{
  "n_layer": 11,
  "d_model": 256,
  "n_experts": 128,
  "experts_per_token": 4,
  "d_expert": 64,
  "d_shared_expert": 256,
  "activation": "relu",
  "moe_layers": [1, 2, 3, 4, 5, 6, 7, 8, 9, 10],
  "router_score": "softmax",
  "normalize_top_k": true,
  "routed_scale": 1.0,
  "balance_loss": 0.0147,
  "balance_bias": false,
  "router_z_loss": 0.001,
  "router_bias": true,
  "shared_expert_gate": true,
  "init_std_router": 0.0167,
  "lr_router": 0.000816,
  "vocab_size": 20039,
  "norm": "rmsnorm",
  "norm_eps": 1e-05,
  "tie_embeddings": false,
  "optimizer": "adamw",
  "lr": 0.000675,
  "beta1": 0.95,
  "beta2": 0.99,
  "grad_clip": 1.0,
  "batch_tokens": [32768, 65536, 131072],
  "seq_len": 256,
  "train_tokens": 368600000,
  "steps": 5769,
  "dataset": "wikipedia_en"
}
Below are experts of layer 5 (counted from 0) of a mixture-of-experts language model. Rows are named router (the router's row for the expert), up (a neuron's input weights, with its number), down (a neuron's output weights, with its number) and show model dimensions 0-255. Each number is 128 + 24 x the weight over its row's rms, rounded and kept within 0 to 255.
Before each expert's rows: a language model's description of what the expert responds to. This comes from a sample of Wikipedia text that the model never trained on.

# expert 62
It responds to: Definite article "the". The article "the/The" and "its", plus adjectives like new, high, original, after prepositions or at sentence starts.
router [128 128 106  97 109  90 109 148  94  57 156 148  95 114 136 152 121 114 138 167 135 136  95 116 113 100  79 113  97 123 148 146 143 111 110 159 132 143 139  91 162 101 104 121  80 111 155 152  97 115 154 116  99 129 133 146 118 116 111 155 132 148 133 108 137 148 144 142 123 127  89 100 101 147 107 116 163 118 151 158 157 144  84 143  95 125 147  99 103 137  89 164 149 122 118  95 130 119 104 116 104 109 136  93 119 155  98 141 193 108 151 133 143 159  96 108 113 110 148 134  89 137  94 154 144 132 133 144 111 104 113 122 123 114 131 155  93 122 122 102 155 125 113 136 137  99 144 118 155 118 115 143 111 118 140  79 144 136 155 108 160 174 110  98  68 136  87 157 108 145 110 169 152 132 155 116 132 123 106 156  97 127 159  88 134 147 142 146 111 106 159 109 115 126 189 101 113  99 121 111 105 155 127 136 176 136 106 135  98 142 119 107 133 157 141 144 146 169 109 146 119 147 157 115  98 107 151 112  65 107  67 161 141 113 155 137 121 118  94 136 146 102  94 136 107 140 113 176 118 161 115 150 150 154 119 132]
up1 [120 138  93 123 116 113 145 130 148  87 177 123  99 105 202 124 139 144 145 149  98  78  84 120 160 143 138 117 144 132 137 111 113  66 119 115 130 129 174 158 181 125 127 137 143 151 124 161 138 129  99 139 130 123  81 135 119 136 146 154 143 113 133 166 149 130  90 156 151 132  79 138 109 109 119 120 110 139 115 116 109 190 101 116 108 106 114 145 135 154 107 139  93 125 127 115 133 125 151 119 121 130 138 133 153 149 158 109  92 157  87 106 127 185 134 100 115 137 152 121 157 122 102 111 111 111 112 133 136 113 112 103 142 130 101 151 171 107 113 107 105 151 143 146 135 100 133 135 122 103  89 136 122 135 105 125  87 129 141 155 140 143 113 137 151 107 108 119 157 139 105 155 189 100 182  98 112 153 141  95  68 142 171 131 165 174 111 101  89 111 151 130 158  69 151 164 151 127 139 139  87 120 143 175 138 125 155 104 115 160 123 142 114 151 173 129 119 138 170 111 115 118 167 132 176 120 143 133 106 122 103 137 123 120 112  97 133 115 123 124  97 135 126 103 130 153 133 125 147  94 133 126  94 177 150 136]
down1 [129 115 135 134 137 168 111 125 116 122 107 114 139 150 146 134 141 119 127 128 111 112 130 142  98 132 108 109 112 128 104 126  89 125 136 163 124 183  86  77 123 166 132 160 146 128 124 124  98 121 131 119 126 159 145 146 158 166 116 108 113 144 148 102 111 147  92  97 124 118 115 153 113 135 137 114 129 141  95  86 125 146 157 123 131 141 148 125 119 158 114 120 128 128 142 153 120 149 139 122  69 171 127 124 145 189 125 135 157 173 156  80 141 118 139 138 145 170 172 115 155 135 119 128 117 167  95 116 162 134 194 114 153  97 130 105  95 144 109 124 105  96 138 135 123 125 129 128 119 114 141 122 157 128  73 133 136 122 147 100 135 132 136 206 117 125 111 109 127 120 126 154 115 119 143 154 159 116 176 168 180 128 107 111 109 133 115  89 154 157 110 154 151 143 109 161  90 140 171 131 128 123 174 105 105 150 114 129  79 114 139 142 164 162 128 149  91  72 172 160 122  88 151 115 114 117 122 140 160 112 118  88 130 104  93  83 124 106 153  81 141 140 149 154 131  93 161 141 157  96 110 123  84  96 134 118]

# expert 28
It responds to: Sentence subject starters. Sentence-opening words and subjects in narrative prose, such as The, He, Despite, Although, and also or stated after a name.
router [107 122 120 114 144  87 183 161  83 121 168 150 114 124 128 136 125  95 143 155 137 147 131 101 123 126 113 106 124 114 137 129 149 119 104 118 113 132 140 114 132  98 105 144 153 106 180 145  79 104 193 116 182 136  65 153 113 181 110 140 140 151 130 115 144 151 144 134 178 119 106 126  97 138 117 128 122 126 131 144 144 150 120 144  94 147 102 120  94 147 105 181 110 102 105 116 138 114  96 134 126 113 164  99 103 128 105 148 134 108 145 141 147 148 110 122  94 113 141 133 142 140 108 150 176 156 166 153 113 115  93 118 140 136 132 158 123  99 109 121 145 118 116 193 143 103 183 119 139 116 106 174  91 110 131 117 148 157  71 109 158 131 109 105 133  95 143 179 111 141 109 151 182  62 133 106 169 110 163 164 115 135 133 134 150 110 139 136 104  91 141  91 122 122 149 114 107 110 145 101 108 142 123 145 129 133 125 141 117 102 108 117 142 142 140 151 158  96 119 152 113 153  87  92 111 107 149 109 106 113 100 136 138  91 140 155 115 115 107 147 161 109 116 148 119 130 111 133 110 162 169 172 148 150 138 155]
up1 [178 140 164 159 125 124 171 141 153 126 145  97 153 103 115 155 110 152 119 106 145 142 134 119 146 128 110 114 116 158 103 102  96 103 149 172  97 121 171 165 123 146 158 136 119  93 119 120 117 151 121 107 147 126 143 152 122 153 113 155 124 128 172 140 165 129 117 119 125  97 166 109 132 129  98 104 141 135 146 136 101 144 151  75 148 145 104 129 136 159 113 124  81 101 157 123 103 118 104 137 124  82 110 112 132 144 127 107 151 182 115 143 133 156 134 116 192 170 104 106 135 135 147  96 160  92 138 149 115  61  98 121 144 152 127 129 124 161 145 131 133 159 160 102 155 104 118 158 138 143  84  79 127 123 153  86 151 125 107 121 144 172 129 136 107 125 124 147 114 170 105 162 147 154 152 150  94 143 130 157 106  81 114 118 143 120 108 110  75 177 149 155 154 136 150  94 130 125  80 132 111 158 172 101 130 158 116 114 115 103 126 129 113 132  90 129 141  92 115 131 106 107 112 114 118 108 153 132 151 140 113 139 134  90 124 166 114 141 126 117 100  83 105 110 161 146 100 182 174 148 127 120 112 143 156 147]
down1 [135 147 129 173 116 121 103 145 123 137 136 123 126 111 130 118 155  81 143 155 126 123 175  99 142 127 163 112 169  82 183 122 166 139 156 101 105 138 113 104  92 100 123 105 122  84  91  95 155 120 131 134 142 147 134 134  95 125 120 100 107 105  67 120 165 125 138 131 118 110 160 147 123 158 131 164 125  94  83 140 120 129 165 108 141 143 163  99 137 144 136 127 104 113 103 136 120 167 101 125 173 126 170 143 124 159 156 146 141 163 127 111  96 110 105 130 157  78  84 120 142 120 122 122  80 160 148 126 124 182 145 134 104 169 173 153 126 142 123 201 105 158 115 115 124 108 101 163 127 153 130 132 109 101 108 140 108 128 141  93 114 155 148 165 148 167 116 140 117  79 135 113 135 120  87 149 132 135 136 134  68 143  95 105 136 108 144 152 103 146 106 113 123 149 117 153 134 157 127 132 114 113 109  93 133 145 130  94 142  88 107 164 100 121 120 131 114 122 145 152 124 134 163 164  94 113 121 118 103 175 139 117 140 147 162 185 162 101 134 126 121 129 115  97 141 132 114 118 137  88 127 127 105 123 127 171]

# expert 61
It responds to: Section heading starts. First words of section headings and infobox blocks, like Personal information, Early life, Career, and first pieces of names in heading lines.
router [ 79 136 115 114 107  89  98 153 100 146 146 138 148 120 122 143 137 135 142 137 149 132 147 118 141 120 109 108 116 122 161 147 148 118  95 114 106 144 133 107 110 114 106 114 122 105 128 144  92 125 165 127  96  89 129 139 113  88 116 148 146 148 150 105 145 153 150 146 121 167 138 100 101 148 112 108 147 114 130 145 149 149 115 150 106 112  91  96 114 161 120 157  92 116 107 103 157 109 108 121 115 120 117 147 106 137 227 174 163 113 135 132 166 151 107  97 103  96 137 132 100 106 117 156 102 157 157 152 113 105 110  82 144  55 121 131 113 110 107 119 149 112 117 116 152 125 117 101 152 109 105 122 136  98 150 114 145 158  92 113 153  99  98 104 108 126  63 171 129 139 121 150 136  83 151 120  69 103 163  64 117 137 160 134 141  88 153 146 101 109 142 120 104 125 120 103 109 101 115 170 109 140 141 151 107 151 118 148 106 147  98  97 141 151 157 150 162 133 144 159 121 143 122 111 106 114 154 142  96 107 122 156 151 114 146 137 104 101 108 151 158 112  89 136 102 146 109  94  97 146 146 135 171 153 123  98]
up1 [148 137 107 119 178 124 136 122 130 128 120 114  89 150  94  99 147 129 113 159 154 131 141  87 112 115 121 101 148 122 144 154 118 150 113 149 152 108 109 103 159 153 103  93 139  94  87 133 142 106 133 158 117 103  89 135 110  91 129 119 139 154 123 124 128 124 125 112 175 117 105  93 114 124 149 119 112  88 150 116 153 120 129 132 145 138 160 158  98 194  93 128 160 105 143 102 158 133 144 135 170 139 102 140  92  96  86 138 121 133 120 113 135 185 126 128 126 143 138 136 154 109 137 139 150 139 143 116 135 138 148 164 127 146 127 132  97 124  81 133 115 117 126 173 108 112  63 164 146 159 102 118 129 135  42  87 181 166 131  97 116 125 104 102 118 153 179 132 126 143 126 170 128 117 156 131  76 107 122 112 109 116 106  96 123 114 166 113 105 116 105 155  79 111 112  98 115 141 110 148 129 130 142 118 107 113 120 162 111 134 132 134 154 108 102 112 137 172 102 134 112 123 106  85 159  85 125 164 147 168 174 160 144 146 119 125 152  94 104 152 152 109 106 110 111 121 132 103 103 108 128 163 161 125  93 109]
down1 [177 147 146 115 169 121 184 164 109 126 105 100 160 124 169 162 121 141 165 128 138 105  85 151 103 175 151 118 129 158  87 114 157 126 129 112 139 110 143 140  87 159  91 155  93 147 148 153 139 120  98 108 144 102 123  66  92 153  77  57 135 110 152 101 107 103 127 128 126 135 126  95 143 151 148 134 162 116 123 107 118 144 152 141 135  95  82 124 129 121 133  97 105 171 127 135 192 106 109 113 134  95  95 123 123 122 136 135 139 103 187  95  96 133 166 152 124 128 108 112 183 109 168 152 138 164 119 121 130 111 100 109 122 174 103 109 144 145 166 127 117 139 119 141 111 109 129  98  89 179 113 123 149 138 139 145 124 118 131 140 135 166 125  95 125 177 123 131 150 154 156 167 180 138 101 105 149 116 129 144 140 110 161 124 151 111 115 125 144 119 117 107 123 134 134 172 126 153  84 115 142 145 123 111 122 100 142 150 127 129 149 119 141 169 131  98 142 120 144 104 121 133 106 158 182 156 130 132 114 145 105 117 125 145 150  91 121 133 138 158 159 142  97 129  96 127 156 128 102 158 132 151 129 124 131 126]

# expert 29
It responds to: Clause boundaries in narrative. Sentence-ending periods and clause links such as and, but, while, because, which, following a clause in plot summaries and biographies.
router [120 123 129 107 130  93 138 134 123 146 166 131 109 111 105 164 116 137 141 129 136 142 110 117 103 132 118 112 119 132 139 118 140 117  81 129 113 145 136  72  90 117  76 158 154 105  86 138 142  98 112 128 139 104 145 188  83  98 128 152 158 136 130 126 158 178 143 156 139 124 103 123 102 145 127  97 129 105 153 131 157 142 131 124  94 150  90 139 114 151 172 124 131  84 118  61 147 102  80 132 120 101 147 113  94 115 111  95 123 142 148 146 137 183 103 109 126 144 185 124 137 108 113 155 107 146 125 154  94 103 133 109 170 104  89 147  79 152 113 130 153 190  78 148 134 109 107 113 126 103  95 125  99  63 153  90 144 124 115 107 140 146 116  83 146 116 123 121 101 138 114 156 111 144 139 102 153  81 132 104 111 129 151 139 183 161 135 128 137 114 124 109 129 143  97 117 113 111 147 164 104 136  87 113 116 131 110 156 132  98 119 123 115 138 151 167 186 129 113 162 129 174 183 116 120 129 132 109 127  91 156 142 118 123 134 147 101 100 131 127 134 118 134 147 124 155 110  91 113 138 105 134 159 132 134 137]
up0 [ 98  71 124 102 134 121 117 107 148 115 152 119 130 142 130 159 116 163 130  80  96 120 126 110 119 120 120 111  73 111 130 102 143 112 110 188 129 144  97 116 125 115 110 105 134 158 122 106 146 190 116 153 136 152 124 157 184 146 125 127 177 141 111 112 152 139  86 109 103 140 114 107 117 163 134  86 103 119 106 152 152 131 160 151 106 120 135 126 154 135 116 144 131 108  61  80 111 159 134 126 134 122 102 146 123 174 142 160 113 128 140 113 124 113 135 140  96  82 132 139 146 125 108 101 136 126 128 100 104 111 170 163 115 122 135 121  52 122 124 132 140 120  84 142 132 131 146  94 122 159 154 104 123 142 153  65 133 117 168 112 115 117 125 134 131 111  78 115  86 143 104  96 131 130 164 129 131 131 172 135 145 175 115  68 103 137 147 101 153 122 120 111 141 114 142 158 121 133 185 145 121 140 133 148  89 106 121 189  97 149 125 152 103 107 101 126 127 111 143 154 102 100 139 123 127 111 140 158  80 105 128 132 108 110 126 145  91 159 124 111 104 132 162 131 128 146 141  98 117 155  82 115 146 128 155 101]
down0 [140 133 122 138  98 138 147 129 132 123 120 115  99  96 193 160 136 104  88  94 135 148  83 148 139 125  74 111 191  99 111 146 142 117 140 158 104 141 103 152 135 163 126 154 120 134 122  84 115 101 133 127 120 133 166 142 117  98 140 140 102 129 108 139 153 137 124 142 150  77 158 120  93 149 166 144 125 114 133 143 132  99 128  95 138 141  97  96 155 132 147 109 125 144 164 154  86 159 131 146 104 108 155 150 159 124 126 149 120 131  92 122 150 123 108 152 101 163 150 140  87 100 102 172  86 127 128 137 117 166 148 125 122 119 107 135 121 155 154 131 154 152 153 131 132 147 124 106 144 100 166 130 148 161 141  99 109 117 125 115 132 122 106 125  57 144 194 124 142 116 114  97 156 156 130 132 121 168 130 158 119 127 121 158 120 131 154 117 141 140 140 141 119 160 214  91 159 143 111 121 140 126 109 153 122 118  98 159 119 120 211 108 125  84  98 140 131 126 145  91  83 106  95 150 103 134 167 142 123 127  97 146 115 134 115 160 160 122 127 146 109 116  77 129 170 137 159 113 129 131 147 139 144 127 126 136]

# expert 13
It responds to: Indefinite article after copula. The article a after is/was opening a definition, plus Latin/French prefix pieces like de, pro, non and taxonomy labels like Family.
router [ 53  58 112  99 149 124 168 155 126  72 118 144  82 120 133 151 109  91 151 158 139 121  96 104 132 119 110 106 112 107 142 120 152 102 107 126 128 145 154 121 117 104 116 152 109 115 145 149 119 101 111 105 177 164 122 159 118 195 103 139 134 144 136 119 150 137 148 125 135 123 143 103 112 131 111 102 148 101 127 146 137 148 176 141 108 140 131 103 116 132 134 121 106 100 118 114 158 111 118 126  68 105 109  72 111 148 190 146 114 136 148 129 150 139 104 115 113  98 151 129 113 152 126 143 183 176 143 126 114 106 103 153 144 157 124 154 111 137 114 112 136 180 116 157 146  99 158 108 189 116 111 158  93 101 148 135 137 139 102 106 123 129 127 111 143  59 119  97 117 151  95 145 144 112 141 102 142 106 100 159 120 111 147 146 147 116 134 125 113 102 146 110 121 100 156 113 111 107 151  73 100 148 128 139 140 143 126 136 112 127 118 114 125 155 139 160 139 122 145 145 103 137  74 143 108 117 170 111 113 121 143 156 145 116 130 175  98 109 105 137 145 124 174 153 120 160 104 152 178 133 130 143 144 143 161 118]
up0 [100 113 112 101 127 110 102 167 150  97 155 206 125 126 129 123 126 146 113 129 122 121 148 108 134 129 114 152 135 117 115 155 147 125 108 151 104  93 156 113 142  90  83 105  96 116 126 116 139 121 165 127  99 134 142 147 114 105  96 144 121 118 165 122  72 120 132 114 176 141 104  91 140  79 123 123 136 125  82 138 121  90 107 124 115 132  82 103 122 144 105 110 150 145 167 113 155 115 146 110  89  91 159  91 168 143 130 127 153 135 113 106 137 137 128 168  84 100 143 122 146 135 149 132 122 128  94 151 124 133 145 151 117 108 128 153 109 175 128 139  98 147  93 190 157  82  95 130 142 113 153 119 156 150 149 150 146 165 137 145 128 145 104  92  90 114 141 127 169 144 119 152 121 126 167 118 112 119 128 133 138 140 154 126 122 142 135 122 158 100 115  80 145 121 128  70 133 128 125  90 149 140  81 112 145 141 138 157 143 144 101  93 182  75 127 125 127 151 144 178 120 117 125 175 101  92  80 130 119 115 147 105 132  86 114 107  97 104 142 110 110 123 121 119 154 133  81 153 138 103  97  94 149 117 138 166]
down0 [100 152 107 139 138  74 118 110 138 113 133 126 162  97 163  80 112 134 131 101 168 118 158  95 173 123 202 135 145 108 163 146 128  83 149 114 129 121 105 146 104 144 140  88 131 122  77  91 166 158 128 156 141 144 122  78 142 108  50 138 162 135 141 160 111 108 106 139 139 123 132 108 159 178 103 131 148 133  64 121  98 107 110  88 160 153  93 147 119 143 147 115 112 104 141 144 128  96 136  98 149 131 117 159 101 123 132 175 131 136 112 134 106 160 136 146 106 132  73 157 157 133 139 148 161 147 121 108 111 118 132 146 166 179  99 131 151 156 123 154  97 103 117 156 104 128 125 166 119 166 121 105 192  90 144 126 126  97 159 135  84 134 126 105 170 114 140 131 115 108 110 121 163 103 156 117 132 125 143 126 116 124 102 129 124 151 111 114  84 147 101 138 158 106  97 136 117 156 148  73 139 119  96 134 121 134 119 126 113 149 126 119  98 153 140 155 148 150 108 163 155 150 139 121 113  85 118 128 106 150 126 139  99 129 135 148 104 135 128 134  96 123 118 155 145 131 147 127 138 130  92 132 120 128 113 149]

# expert 23
It responds to: Determiners after verbs. Words after is, was, of or as: mostly the, plus no, another, some, several, present, and Un- opening foreign names.
router [116 133 107 102 138 159 170  97 126 118 157 160 153 120 125 136 129 131 147 145 133 134 154 106 147 116 113 103 103 104 146 144 149 112 111 122 132 153 153 109 126 100 116 139 132 105 144 151 100 113  98 117  98 131 123 147 106 120  99 147 148 156 138 105 156 156 138 162 133 199 130 108  97 137  86 114 159 130 143 152 152 154  95 151 104 139  84  99 101 154 137 136 110 121 128 102 144 111 113 120 112  98 154  88 116 137 213 123 111 112 147 155 149 147  90 106 127 112 145 136  73  93 110 154 134 132 139 158 100 100 105 129 140 127 152 149 112 190 100 108 145 130  97  90 147 116 106 106 183 109 109 163 110 114 133  97 150 151  64 100 152 130 105 105 118 100 126 173 116 144 104 148 157 119 151 104  91 104  91  99 116 132 152 105 150  79 153 126 104 115 159 145  98 125 100 110 117  99 134 117 105 133 113 143 117 139 129 151  97 131 107 114 127 143 151 149 128 114 119 146 102 160  73 100 101 113 150 154 111 104 148 147 152 131 146 140 107 100  95 148 163  98 155 142 107 142 111 135  81 150 153 138 157 140  69 147]
up1 [139 128 128 135 156 130 138 130 156 154 114 128  98 147 121 154 133  81 120 159 159 113 151 110 118 100 161 177 155 154 142 143 152 126 128 155 167 113 134 151 128 101 146 157 112 104  55 134 173 117 119 124 121 114 157 114 159 127 168 109 123 121 127 133 134 136 129 165 153 145 131 117 181 108 157 102 142 145 153 160 117 153 149 180 120 111 167 142 125 149 147 120  99 116 140 114 143 167 121 164 126 108 105 113 135 157 172 123 121 150 156 142 164  81 144 136 120  83 116 137 125 101 106 108 137 124 123 100 151 113 120 147 109 139  84 167 101 128 100 138 150 203 147 144 166 131 112 102 155 167 108 128 137 127 142 140 157 105 150 124 142 149 140 145  98  72 127 136  91 114 127 110 148 132 121 179 106  78 111 133 137 133 173 156 171 104 123 140 186 110 127 114 129 176 130 129 138 133 141 102 128 116 123 148 120 137 121 107 116 155 140 129 109 143 147 151 174 166  87 118  97 142 143 125 130 135 150 121 146 180  93  78 129 146 112 142 108  99 100  79 145 146 127 143  96 102 124 110 180 109  88 119 135 144 108 133]
down1 [ 79 105 129 124 127 124 101 129 178 157 166 108 132 167 158 141  75 157 155 119 165 118 148 102  93 155 163 128 132 133 141 124 107 114 134 131 127 107 113 137  95  98 166 130 134 100 149 126 106 120 137 156 138 122 126 152 117 150 134 124 167 115 105 102 121 102  98  94 133 135 142 149 133  86 103  86 123 131 131 130 122 156 113  95 139 134 121 156 113 141 137 175  88  92 153 189 100 116 154 164 135 117 106 169 163 150 177 137 110 143 121 134 137 161 123 133 135 130 118 178 124 137 167 169 117 123 181 126 151 133 141 154 146 150 117 115 159 150 126 125 125 150 129 161 108 160 125 123 109 147 114 113 111 137 133 113 122 109 109 128  89 120 123 129 168 146 146 140 163 124 137 110 140 157 106 152 125 181 114 147 130 127 134  92 129 129 123 138 125 101 138 156 106 117 160  90 151 134 143 117 162  87 146 126 134 119 125 123  97 110 142  91 165 100 130 142 163 111 132  90  75 116 126 157  96  68 113  92 114 113 173 109 109 167 126 160 153 111 119 107 155 174  97 135 136 136 151 141  69 125  85 132 154 165  97 186]

# expert 50
It responds to: Quotes, parentheses, verb follow-ons. Opening quotation marks, pipes and parentheses, word starts right after "(" or a quote, and verbs after "to" (keep, take).
router [136  69 113  99 165 133  98 129 138 109 141 163 131 123 122 131 113  67 145 151 142 122 116 100 162 115 127 111  85 102 168 130 151 109 113 102  89 149 170 118  92 115 107 135 174 107  68 153 144 108 130 111 140 102 138 144 117  85 120 150 141 153 147  94 142 155 143 148 135 153 166 111 104 130 104 104 148 104 126 150 152 147  85 153 115 107 116  99 108 148 139  78 133 125 126 110 131 134  97 119 171 112 158 130 105 142 163 173  92 119 156 157 141 141 107 100 105  96 127 144 111 137 100 129 135 118 120 141 126 115 105 147 166 186 114 156 125 119 113 102 141 121 110 125 150 114  89 105 149 119 110 121 138  98 163 115 145 152 127 116 132 138 121 101 128 146  96 154 113 154 110 132 160 135 139 114 153 105 130 157  82 112 160  73 147 141 149 135 106  94 143 144 129 124 127 115 111 105 116  85 107 148 102 167 204 134 107 155 114 125 116 119  69 136 151 141 127 138  88 157 104 153 136  94 108 115 150  85 152  96 112 155 154 116 152 139 114 120  83 142 142 110 139 158 118 158 107 109 104 147  99 137 163 136 101 167]
up1 [191 133 140 132 114 117 122 144 109 136 131 104  90 116 132 160 104 111 169 135 138  85 187 110 129  97  98  91 107 142 143 124 135 107 133 180 118 137 132 121 116 130 124 150 140 132 155 160  92 150 115 121 102 123 140 143 138 136 147 119 108 153 122  95 137  80 142 134 115 178 102 117  90 153 113 160 150 141 130 186 146 121 201 141 151 140  66 130 103 122 193 100 128 107 119 112  98 109 144 170 121 126 138  99 127 101 180 127 133 108 132  83 118 125 136 151 134 145  97 166 164 121 128 157 110 113 153 124 138 109 102 147 126 110 160 133 141 151 152 156  87 139 115 159 133 128 133 120 117 159 102 146 119  97 142 175 154 111 121 165  82 115 126 118 122 127 184 119 110 106 121 126 116 133 122 102 144 146 108  76 104  96 120 125 132 136 130 173  98 105 132 102  99 136 113 126 100 130 178 148 116 124 133 113 136 139 123 140 124 146 107 133  59 195 158 140 159 117 157 129 124 121  94 161 123 160 136  91 108 156 134 143  96 105 108 131 144 132  95 129 121 119 136 148 142 170 153 130  94 154 155 139 111 120 124 138]
down1 [123 142 167 140 145 130 141 107 113 102 168 122 104 136  99 157 111 128 111 133 105 134 160 169 110 131 137 157 119 131 136 165 112 100  78 126  64 123  97 102 125  96 132 158 156 135 178 125 141 119 130 146 153 176  84 137 143  90 144 124 123 130 132 100 152  90 132 125 120 126 107 156 103 124 121 139 154 124 171 143 106 141 125 145  88 136 196 134 118 135 123 121 135 107 140 124 150 206 142 102 154  88 104 119 120 116  87 107 142 145 128  93 141 134 137 164 123 105 149  99 113 108  85 108 156 143  82 141 113 156 150  78 147  93 133 125 136 115 142 136 106  97 107 135  96 119 104 141 139 112 113 108 104 115 110 147  95 160 130 111 184 133  94 137 105 137 121 126 111 105  87 157 171 147 126 169 121 159  92 156  84 128  91 167 147 117 146 125  99 131  72 113 161 135 116 149 130 154 161 155 133 126  96 117 156 133 128 112 110 113 120 142 120 133 126 108 134 161 184 165 124 135 121 135  95 115 132 126 140 120 105 138  92 112  78 124 128 118 125 138  87 129 123 159 169  77 136 152 122 108  94 115  97 124 154 128]

# expert 26
It responds to: Table separators and units. Pipes, slashes and units in numeric tables and stat lines, such as career totals "/ 77", percentages, pm, km, mph, ISBN.
router [ 96 154 114 120  80 107 176 122  59 132 143 153 166 111 137 146 153 129 145 146 163 131 126 100 139 126 116  99 102 102 148 116 149 109 120 147  93 153 149 121  98 112 118  68 127 111  76 142  82  96 142 110  92  72 131 148 110  96 106 142 144 131 146 102 141 146 147 146 100 111 110 108 118 141  98 108 150  98 121 137 134 146 113 156 105 128 154 105 109 160 105  88 131 137 109  99 139 112  97 127 124 115  59 116 110 148 143 131  93 121 151 161 146 154  96 105 117 123 132 130 169 100  99 148 104 107 141 163  98 106 103 102 163 103 180 144 126 182 113 113 156 103 104  61 145 112 119  97 111 112 109 142 142 102 137 101 147 144  94 115 142 132 100 103 187 136 125 119 104 149 118 154 154 127 143 110 146 103 115 131 115 140 147  73 152 169 142 141 109 129 140 127  97  97 113 130 121 110 121 160 132 151 121 135 130 154 146 151  95 135 109 118 151 139 152 141 140 120 114 149 102 148 163  90 105 101 161  98 142 110 148 144 150 114 149 137 108 117 111 153 156 116 130 151 108 150 105  88  96 144 111 160 159 159 126 107]
up8 [133 115 112 138 134 163 123 149 156 119 160 141 110 146 164 123 102  65 122 158 121 122 120 105  95 106 127 134  87 123 112 147 124  92  88 160 148 145 107 139 104 120  98 123 140 106 123 100 125 105 156  94 139 119 111 122 127  84  87 119 135 124 160 146 171 125 113 174 124 100 117 126 124 108 112 151 131  95 136 127 110 125 110 135 136  86  83  96 149 146 166 136 155  78 131 147 160 139 154 141 123 117 116 129 127 136 147 130 135 111 112 105 155 114  80 121 102 102 116 119 133  69 116 158 133 115 107 136 105  84 105 123 147 135  90 170 128 124 119  93 153 140 107 150 125 120 142  95 101 122 117 144 128 132  86 111 123 147 151  97 113 127 111 115 129  92 175 160 123 163 105 141 111  85 157 116  96 135 138 121 114 125 122 132 156 138 155 117 167 122 130 100 137 117 123 133  80 146 153 150  96 132 122 159 160 153  98 135  99 109  98 135 116 125 217 149 166 137 100 154  71 169 103 136 147 114 151 127 158 125 133 164 157  91 115 110 148  80 137 143 129 101 113 127 120 208 126 154 162 134 127 131 147 152 174 107]
down8 [179 140 105 123 111 146 150 118 128 132 117 153 146 122 138 167 131 127 125 118 120 131 131 110 132  95 142 123 119  88 112 101 126 166 115 206 129 174  88 147 116 131 116 154 132 143 127 120 151 159 146 127 156  82 124 146 129 131 152  71 163 126 135 125 165 108 166 144 109 159 152 166 153 138 124 138 150 127 129 159 107 102 144 128 154 125 162 127 145 133 127 130 130 139 116 142 141 152 100  89 128 149  86 121 175 137 146 127 140 127 123 118 121 125 133 133 114  95 145 107 199 133  90 111 110 138 191 134 129 147 168 129  77 153 163 140 138  95 135 119 114 142 158 119  95 149 125  95 121 161 118 119 146 129 134 133 119 158 132 119 154 147 150 111 131 143 110 112 107 138 157  94 111 142 167 151 143 149 172  94 161 141 150 133 119 155 115 168 126 111  85 121 130 117 124 134 148 158 162 109 155 169  84 122 105 131 145 111 127 156 148 123 148  97 140  92 104 125 133 168 113 122 108 152 105 122 137 122  67 125 143 172 107 152 149  85 113 101 162 147 127 115  97  86 192 120 130 116 129 108 121 182 154  65 100  98]

# expert 49
It responds to: Prepositions in education contexts. The prepositions in and at after degree or teaching verbs (PhD in psychology, taught at), and pipes in chart or award tables.
router [117 128 116 108 154 125 151 168 135 100 152 135 176 118 115 154  97 119 150 132 179 163 107 109  85 158 120 102 122 112 144 167 154 112 110 118 160 141 135 125 166 121 100  85  90 103 142 157 102  78 131  97 148 118 149 134 138  75 112 150 156 137 156 121 135 155 153 153  65 143 131  89 121 116 106 110 127 125 152 156 159 148 144 132  94 113 138 115  99 121 124  88 158 138 134 129 125 116 107 101 166 105 140 116 105 154 147 163  89 124 137 131 162 143 128 118  96 112 134 166 163 101 117 164 127 151 135 151 122 118  80  71 126 134 120 127 139 172 113 111 152 112 127  92 140 103 124 107 135 120 123 161  82 108 139 121 138 140 126 114 132  81 106 132 107  93 174 188 110 164 111 146 163 163 150 113 128 116 107 157 112 146 155  93 151 133 145 135 131 115 140 112 132 115 112 101 119 102  97 218  99 130 144 140  79 143 117 166 120 119 109 110 137 153 127 152 152 141 110 132 113 137 104 148 128 113 148 129 109 123 143 138 141  78 162 146 128 119 103 158 141 117  90 137 101 149 104 102  85 135  86 135 139 147 133 141]
up8 [118 108 131 113 157 120 161 159 146 160 196 129 100 115 104 148 142 148 117 112 115 131 128 118 131 160 145 144 160  95 126 129 151 183 116  92 141 109 151 131 131 144 126 120 114 113 158 127 173 106 155 130  84 128 146 133 147 157 103 157 137 161 126 123 129 122 122 145 130 125 165  97 103  83 112 116  99 105 116 151  98 133 126 159 140 124  85  74 119 138 146 132 114 138 105  66 100 124  91 157 153  91 117 154 119  98 119 118 175 123 115 111 137 134 106 157 127 114  83 133  78 112 151 110 145 119 145 104 143 128 150 122 130 131 140 123 119  93 128 122 118 155 141 141 105  83 136 148 135  93 110 119  58 129 115 105  77 175 134 117  99 115 146 121  96 164  99 147 100 126 152 119 157 121 137 144 127 129 116 113 105  95 140 130  93 139 152 157  86 133 117 106 121  79 148 130 158  85 157 153 127 133 101 157 110  71  95 134 109 132 153  86 142 107  99 119 134 118 129 133 137 148 122 128 113  77 130 171 123 113 130 137 123  78 111  90  97 162  76 137 136 124 146 130 113 134 153 104 174 161 107 123  89 131  94  86]
down8 [124 127 139 166  77 143 145 142 165 119 123 104 131 149 100 111 135 122 143 128 108 102 151 149 175 117 135 103  66 144 101 173 119 108 133  89 112 146 120 136  94 125 122 118 105 122 117 113 149  94 130 144 136 111 123 156 125 137  99  84 120 139 142 130 168 141 180 119 131  98 140  89 141 123 113 146 123 101 146 104 127 127 106 137 122 135 133 132 121 149  90  99 148 121 118 135 134 165 159 153 104 112  73 140 103 117 138 120 181 135 175 131 158 136 150 123 162 159 105 146 113 107 111 150 162 148 118 133 175 123 125  72 121 123 159 111 141  95 134  84  98 139 160  99 115 169 122 101 141 118 122  83 129 100 110 146 123 114 175 115 143 146  99 111 143 160 149 132 127  99 156 100 100 144 103 103 128 115 163  91 152 163 102  93 161 127 162 128 119 140 142 117 137 113 127 105 109 121 109 139 101 114  98 101 133 131 117 112 154 148 123 137 154 145 101 124 137 126 159 166 156 125 157 153 138 162  87 138 184 119 116 146 115 118  93 105 167 118 154 214 143 128 194 122 129 119  91 106 120 119  80  98 117 107 162 117]